{"num_hidden_layers": 14, "n_experts": 40, "router_cosine_scale": 10.0, "num_key_value_heads": 5, "vocab_size": 15698, "rope_theta": 500000.0, "tie_word_embeddings": false, "parallel_block": false, "beta1": 0.95, "beta2": 0.95, "max_steps": 7223}
Below are experts of layer 2 (counted from 0) of a mixture-of-experts language model. Rows are named router (the router's row for the expert), gate (a neuron's input weights, with its number), up (a neuron's input weights, with its number), down (a neuron's output weights, with its number) and show model dimensions 512-639. Each number is 200 + 20 x the weight over its row's rms, rounded and kept within 0 to 999.
Before each expert's rows: "mostly gets" lists some tokens that are sent to it at least half of the time. This comes from a sample of Wikipedia text that the model never trained on.

# expert 12
mostly gets: "s (", "i (", ", England", " China", "American", "o ("
router,176,195,172,236,176,217,177,221,202,188,206,223,185,180,242,183,198,197,222,192,208,191,191,215,185,164,222,181,224,220,233,216,206,208,198,178,220,212,228,212,190,249,184,173,215,237,165,185,222,194,218,209,248,182,199,206,176,175,205,195,236,215,181,195,191,200,209,169,200,195,168,204,209,234,197,155,195,185,176,200,177,195,201,171,230,225,205,192,191,189,211,231,179,186,196,170,225,153,205,229,156,192,184,204,262,187,178,193,197,212,200,218,169,197,195,197,188,217,199,203,185,237,218,207,219,189,211,231
gate0,218,207,199,190,173,179,179,198,188,206,186,173,225,167,208,188,198,203,187,188,186,216,198,204,221,203,194,189,191,169,212,188,164,178,238,201,186,160,205,240,203,209,186,182,187,180,220,187,209,222,213,172,242,208,202,207,191,180,228,157,216,176,222,172,194,204,224,218,199,180,224,212,215,186,193,213,217,173,206,170,199,240,170,214,185,226,203,208,193,219,235,195,211,203,194,170,208,175,194,198,193,194,174,186,153,202,196,214,182,195,183,202,221,201,184,182,204,172,159,227,195,183,254,209,166,188,243,217
up0,232,217,205,208,172,170,160,173,200,193,176,194,228,183,216,213,196,196,201,174,180,232,185,211,195,176,217,183,200,163,192,169,173,154,227,220,185,188,200,222,185,241,172,167,190,201,198,194,211,208,234,175,251,205,190,199,178,198,230,179,217,181,213,170,202,220,206,195,223,190,212,211,205,212,195,206,198,179,212,195,198,218,197,205,200,238,222,208,182,234,210,222,224,202,206,198,219,167,228,208,175,197,184,177,161,197,165,207,168,191,217,191,215,202,207,171,193,194,166,178,190,174,246,198,155,200,237,222
down0,220,192,202,213,168,234,165,181,223,214,189,180,225,171,171,213,198,217,193,184,205,192,199,215,171,196,197,174,173,191,185,217,194,205,188,219,172,164,197,208,218,204,186,189,166,174,198,214,211,194,238,217,233,178,174,194,202,194,229,193,226,148,192,219,194,159,201,203,204,162,180,237,224,225,188,233,209,204,181,183,206,203,219,194,180,212,225,197,183,209,180,217,191,175,186,192,195,156,230,203,208,188,184,198,199,210,181,217,194,167,251,204,208,185,192,218,175,190,204,187,156,223,176,186,173,184,217,237

# expert 6
mostly gets: "son", "ford", "wood", "ants", "ini", "ington"
router,208,186,201,165,196,194,194,199,218,230,207,205,226,197,191,169,198,205,193,195,210,201,180,214,215,193,172,191,220,196,178,208,167,181,202,191,145,203,222,201,208,180,197,180,211,176,236,193,189,184,164,207,157,159,218,199,216,215,227,208,233,257,179,192,211,206,195,212,210,219,262,176,168,207,190,174,198,197,185,198,188,209,197,184,210,195,191,217,229,198,164,200,191,185,175,275,191,202,199,192,227,214,197,181,190,219,150,189,189,200,210,213,205,183,182,201,211,214,193,216,223,187,188,207,177,195,216,171
gate0,228,224,231,195,238,211,213,195,198,202,211,206,202,222,188,209,186,203,200,198,230,206,240,209,190,177,206,214,209,166,222,193,211,235,232,188,226,183,174,205,233,174,213,234,204,198,200,192,206,193,221,174,177,170,194,205,165,186,185,204,183,159,202,204,209,200,201,185,195,180,213,213,224,204,223,160,194,166,191,179,235,186,209,198,199,231,168,168,168,190,199,182,186,200,216,204,179,216,196,222,211,206,203,236,176,196,200,204,173,221,211,214,218,178,166,188,197,187,211,195,186,212,216,192,191,198,179,183
up0,165,209,209,200,194,183,173,221,182,224,181,206,224,196,189,206,209,203,190,177,187,202,201,189,196,212,196,239,192,201,223,213,233,186,201,178,186,205,225,238,205,205,183,176,209,206,191,203,186,208,185,214,213,224,211,177,223,234,222,202,206,228,198,211,204,199,193,167,202,195,168,191,167,201,201,243,197,199,200,205,162,192,169,183,188,174,213,223,223,201,192,208,187,178,194,174,201,205,195,204,193,195,186,191,229,241,188,191,211,206,186,189,224,236,214,158,221,184,217,231,208,163,232,224,207,213,197,223
down0,201,207,196,213,225,256,203,199,154,194,192,193,197,173,201,202,211,211,220,220,203,160,215,207,173,189,185,212,178,212,210,194,251,227,212,207,195,177,190,229,169,194,209,195,210,209,176,180,183,256,174,184,201,226,210,212,194,209,202,211,153,188,157,183,201,211,213,149,217,174,165,195,223,185,203,226,188,221,179,207,191,205,190,223,190,212,176,218,203,209,192,239,179,205,233,170,193,208,175,198,245,243,194,168,237,215,205,219,179,228,238,212,225,233,178,201,171,196,226,198,194,204,212,233,198,189,156,221

# expert 30
mostly gets: " mother", " brother", " son", " death", " life", " children"
router,194,172,194,219,209,201,192,198,223,228,200,197,191,214,222,160,208,177,180,218,187,189,200,188,207,201,188,186,237,206,211,208,211,160,168,190,198,219,215,239,187,223,143,180,195,193,195,176,232,181,185,194,177,208,203,199,209,214,205,186,218,200,233,199,208,195,194,181,190,206,164,220,183,196,202,166,198,171,190,203,173,232,181,163,197,215,211,167,201,213,187,216,211,177,207,205,199,173,216,218,150,196,188,209,215,172,211,193,197,219,205,199,181,170,201,186,201,196,196,213,202,226,181,187,231,195,222,195
gate0,205,162,248,216,220,191,258,242,177,199,213,182,206,192,233,204,190,209,227,160,192,206,231,176,197,195,212,208,205,176,215,208,166,212,193,231,227,183,159,220,204,198,226,192,193,221,213,184,194,196,214,196,174,197,208,228,199,175,211,206,202,201,229,176,203,182,193,206,155,212,215,255,210,208,205,194,249,197,229,182,212,225,163,213,218,204,222,215,214,213,211,138,174,201,213,216,200,210,217,177,206,222,169,203,200,177,180,227,187,194,201,205,233,218,229,240,135,204,181,192,193,189,198,195,206,156,194,194
up0,200,222,181,208,214,221,175,188,237,206,193,194,182,192,214,212,212,211,165,208,184,211,187,208,193,184,205,208,196,200,219,218,168,211,199,216,219,184,208,175,204,205,203,208,213,223,172,209,198,196,207,178,222,183,195,183,166,209,187,198,195,175,171,224,162,198,207,213,206,170,189,142,185,187,193,178,228,175,236,211,208,191,236,208,201,196,195,203,240,200,234,231,185,206,193,173,180,191,196,233,195,184,217,196,159,204,206,175,223,207,217,164,203,237,212,206,203,212,186,204,236,210,183,208,193,208,207,217
down0,188,203,211,180,180,231,182,212,231,212,211,191,213,183,228,219,208,203,204,184,177,201,203,180,184,212,194,182,178,171,240,201,163,199,235,234,214,155,215,177,203,192,224,210,193,243,212,184,192,229,201,203,188,183,199,219,185,183,188,220,184,198,183,181,165,206,180,229,179,174,220,207,206,169,208,223,218,206,216,229,218,186,197,204,211,186,195,206,204,181,199,186,182,204,196,156,202,174,214,226,246,205,212,199,176,183,191,196,210,201,204,219,242,216,215,229,171,190,171,191,218,211,188,213,203,214,221,217

# expert 38
mostly gets: "burg", "ler", "ner", "berg", "ó", "ara"
router,184,168,205,225,184,199,200,218,182,219,198,197,250,198,221,188,196,185,207,181,198,195,228,180,203,215,192,209,201,193,206,191,194,200,221,212,190,250,182,176,191,196,169,215,213,208,232,213,205,198,188,217,201,180,171,214,212,191,205,207,167,246,188,180,197,194,171,230,182,236,230,221,164,168,180,223,217,201,186,228,192,178,218,173,207,183,193,200,195,149,174,196,211,208,182,263,197,191,192,210,172,199,200,201,224,195,186,187,184,206,204,201,198,210,204,175,219,216,210,211,197,225,161,245,225,169,211,196
gate0,219,234,192,207,205,185,171,212,243,178,219,196,201,193,179,175,242,212,196,179,192,188,200,179,203,244,214,187,225,188,233,182,230,195,191,207,214,196,182,229,212,195,204,203,183,219,187,139,189,213,210,189,198,209,224,194,224,218,182,190,183,183,227,212,179,168,220,208,218,207,204,178,218,180,190,168,176,173,221,211,174,235,182,234,208,230,195,194,206,179,219,173,154,214,179,220,177,203,165,239,256,178,203,225,204,217,214,226,244,198,182,191,201,185,227,174,190,173,197,236,187,222,191,166,181,214,167,219
up0,184,195,223,218,175,152,197,179,179,196,231,205,209,175,180,205,270,233,173,177,186,224,193,226,202,211,221,186,222,230,191,218,204,196,213,232,217,195,213,194,184,208,194,191,178,174,205,194,210,209,186,187,183,177,231,208,173,194,175,209,208,194,199,196,170,208,209,202,248,198,190,210,255,197,206,229,204,189,196,205,182,200,169,195,213,207,207,189,174,197,223,207,216,195,236,184,172,180,146,156,184,213,179,153,195,241,233,210,212,175,211,177,176,219,204,228,227,198,200,217,215,189,222,207,193,196,228,204
down0,191,202,196,206,201,192,206,169,212,210,225,221,218,194,176,187,204,223,176,181,187,177,179,201,150,246,189,198,211,182,179,221,230,198,236,206,199,153,229,191,191,190,183,197,186,179,193,206,199,174,181,208,202,218,201,216,179,194,188,201,139,212,194,169,201,187,200,227,228,213,190,182,222,226,165,221,178,193,218,216,188,190,184,205,236,187,185,161,192,182,231,207,212,191,228,182,173,187,173,197,195,188,208,164,190,250,178,205,182,215,231,194,189,194,228,223,202,197,168,217,188,200,184,204,208,168,206,181

# expert 9
mostly gets: "°E", " ==", " However,", "After", " However", " considered"
router,213,233,217,212,212,193,200,189,246,159,205,212,220,207,191,190,179,211,205,193,193,188,191,194,192,232,196,199,175,210,180,191,213,202,169,198,213,165,202,189,197,178,238,222,216,220,186,206,206,189,207,206,197,197,188,193,213,211,214,206,193,214,226,217,208,246,199,168,204,181,182,219,215,167,188,214,155,206,190,247,227,205,171,172,188,201,216,212,180,203,235,193,190,210,219,176,241,176,236,199,219,202,204,187,179,212,201,210,218,213,195,211,208,235,187,219,223,203,189,207,177,183,226,178,192,222,210,253
gate0,227,201,157,189,201,172,187,202,220,157,210,191,201,217,183,234,230,184,221,206,205,206,208,174,196,227,223,189,264,163,186,239,172,209,195,219,192,174,203,185,153,193,235,205,222,229,196,176,185,251,224,222,204,221,204,204,220,208,210,172,223,188,198,238,219,193,220,233,191,193,195,187,217,197,199,226,243,210,189,212,207,209,199,231,194,192,216,234,219,199,212,232,176,224,205,201,192,236,222,195,194,227,190,179,222,205,193,219,180,186,227,184,190,203,186,199,227,164,220,198,204,214,176,171,207,232,225,213
up0,194,185,224,232,214,197,215,213,177,221,179,193,179,205,227,180,203,221,174,162,202,204,215,235,228,175,205,210,169,206,217,191,217,203,179,187,234,231,227,208,256,196,146,171,177,176,198,207,212,179,186,181,187,214,174,222,187,195,201,200,185,209,193,194,189,188,182,206,186,190,197,233,185,206,198,174,207,197,222,169,194,178,216,187,232,204,165,202,212,200,184,197,219,188,189,191,179,170,175,223,197,189,215,209,175,181,184,192,188,181,192,202,178,184,224,196,190,206,224,207,200,197,206,223,197,171,173,184
down0,236,219,209,201,187,215,192,168,223,175,191,172,189,234,196,182,191,202,163,205,200,194,178,167,210,172,209,246,220,227,183,204,215,201,209,213,188,170,220,203,210,200,199,185,205,195,198,180,212,158,245,202,218,187,222,201,216,199,204,182,220,194,168,246,208,179,209,213,230,215,174,188,178,196,229,203,197,194,194,212,176,232,186,219,233,194,206,225,205,187,183,221,212,216,184,194,231,196,225,227,163,177,196,194,162,241,223,189,191,190,214,200,222,226,166,221,205,201,185,205,190,208,207,216,207,216,173,237

# expert 8
mostly gets: "°N ", ", while", " |  | C", "- Preceded by:", " took place", " prov"
router,214,187,184,189,191,213,174,205,194,204,189,224,189,202,148,193,220,234,223,234,211,207,197,220,240,189,221,192,185,207,209,193,221,196,199,214,167,212,188,200,185,216,197,183,182,208,199,176,171,206,207,240,201,171,226,191,153,194,158,204,228,196,175,206,169,192,205,178,212,201,221,200,196,210,208,221,183,160,162,179,161,213,210,213,192,209,184,172,218,229,183,209,190,142,200,199,178,243,204,191,203,180,205,189,216,189,196,206,200,197,192,187,242,216,230,203,176,198,215,191,173,240,222,177,186,181,188,205
gate0,212,248,233,205,200,160,200,209,172,213,225,196,211,209,219,219,249,174,193,198,189,189,214,200,212,193,192,195,193,193,152,221,192,159,165,189,194,209,179,203,222,151,204,201,194,181,191,213,237,177,157,218,209,207,173,198,190,196,243,195,166,180,227,232,215,184,216,219,203,177,188,215,197,183,227,191,186,201,188,195,194,210,211,202,219,187,227,209,183,216,205,186,164,255,209,245,210,184,204,226,223,231,232,216,239,190,204,194,203,201,196,193,211,193,192,198,215,156,204,210,263,157,200,172,193,209,192,203
up0,213,209,254,215,199,175,194,194,170,210,215,190,192,203,173,228,230,203,173,216,202,186,181,181,228,177,193,182,196,156,177,167,156,222,197,216,199,186,183,210,207,168,200,182,209,191,166,233,222,184,204,199,199,234,188,186,177,203,230,232,177,192,175,214,214,201,216,174,170,162,201,197,221,186,189,202,169,208,216,204,209,191,238,250,203,227,175,181,221,210,192,201,158,176,195,186,190,206,183,207,214,221,221,196,207,213,198,199,209,193,206,160,231,225,229,181,190,173,215,189,224,183,204,196,181,228,199,212
down0,194,191,235,205,190,198,247,181,202,213,186,188,181,215,231,220,213,193,210,205,207,203,209,209,187,161,176,177,226,178,224,180,171,223,195,199,197,191,162,182,210,186,187,201,153,195,188,205,176,159,210,178,209,207,190,190,188,210,248,220,148,222,189,211,219,178,184,187,193,174,211,200,215,207,206,225,219,178,216,204,205,178,214,213,198,201,177,200,208,168,227,173,184,254,210,223,205,141,232,194,216,197,179,197,203,221,180,194,201,180,228,160,201,197,193,154,190,204,194,210,199,199,223,183,182,190,180,181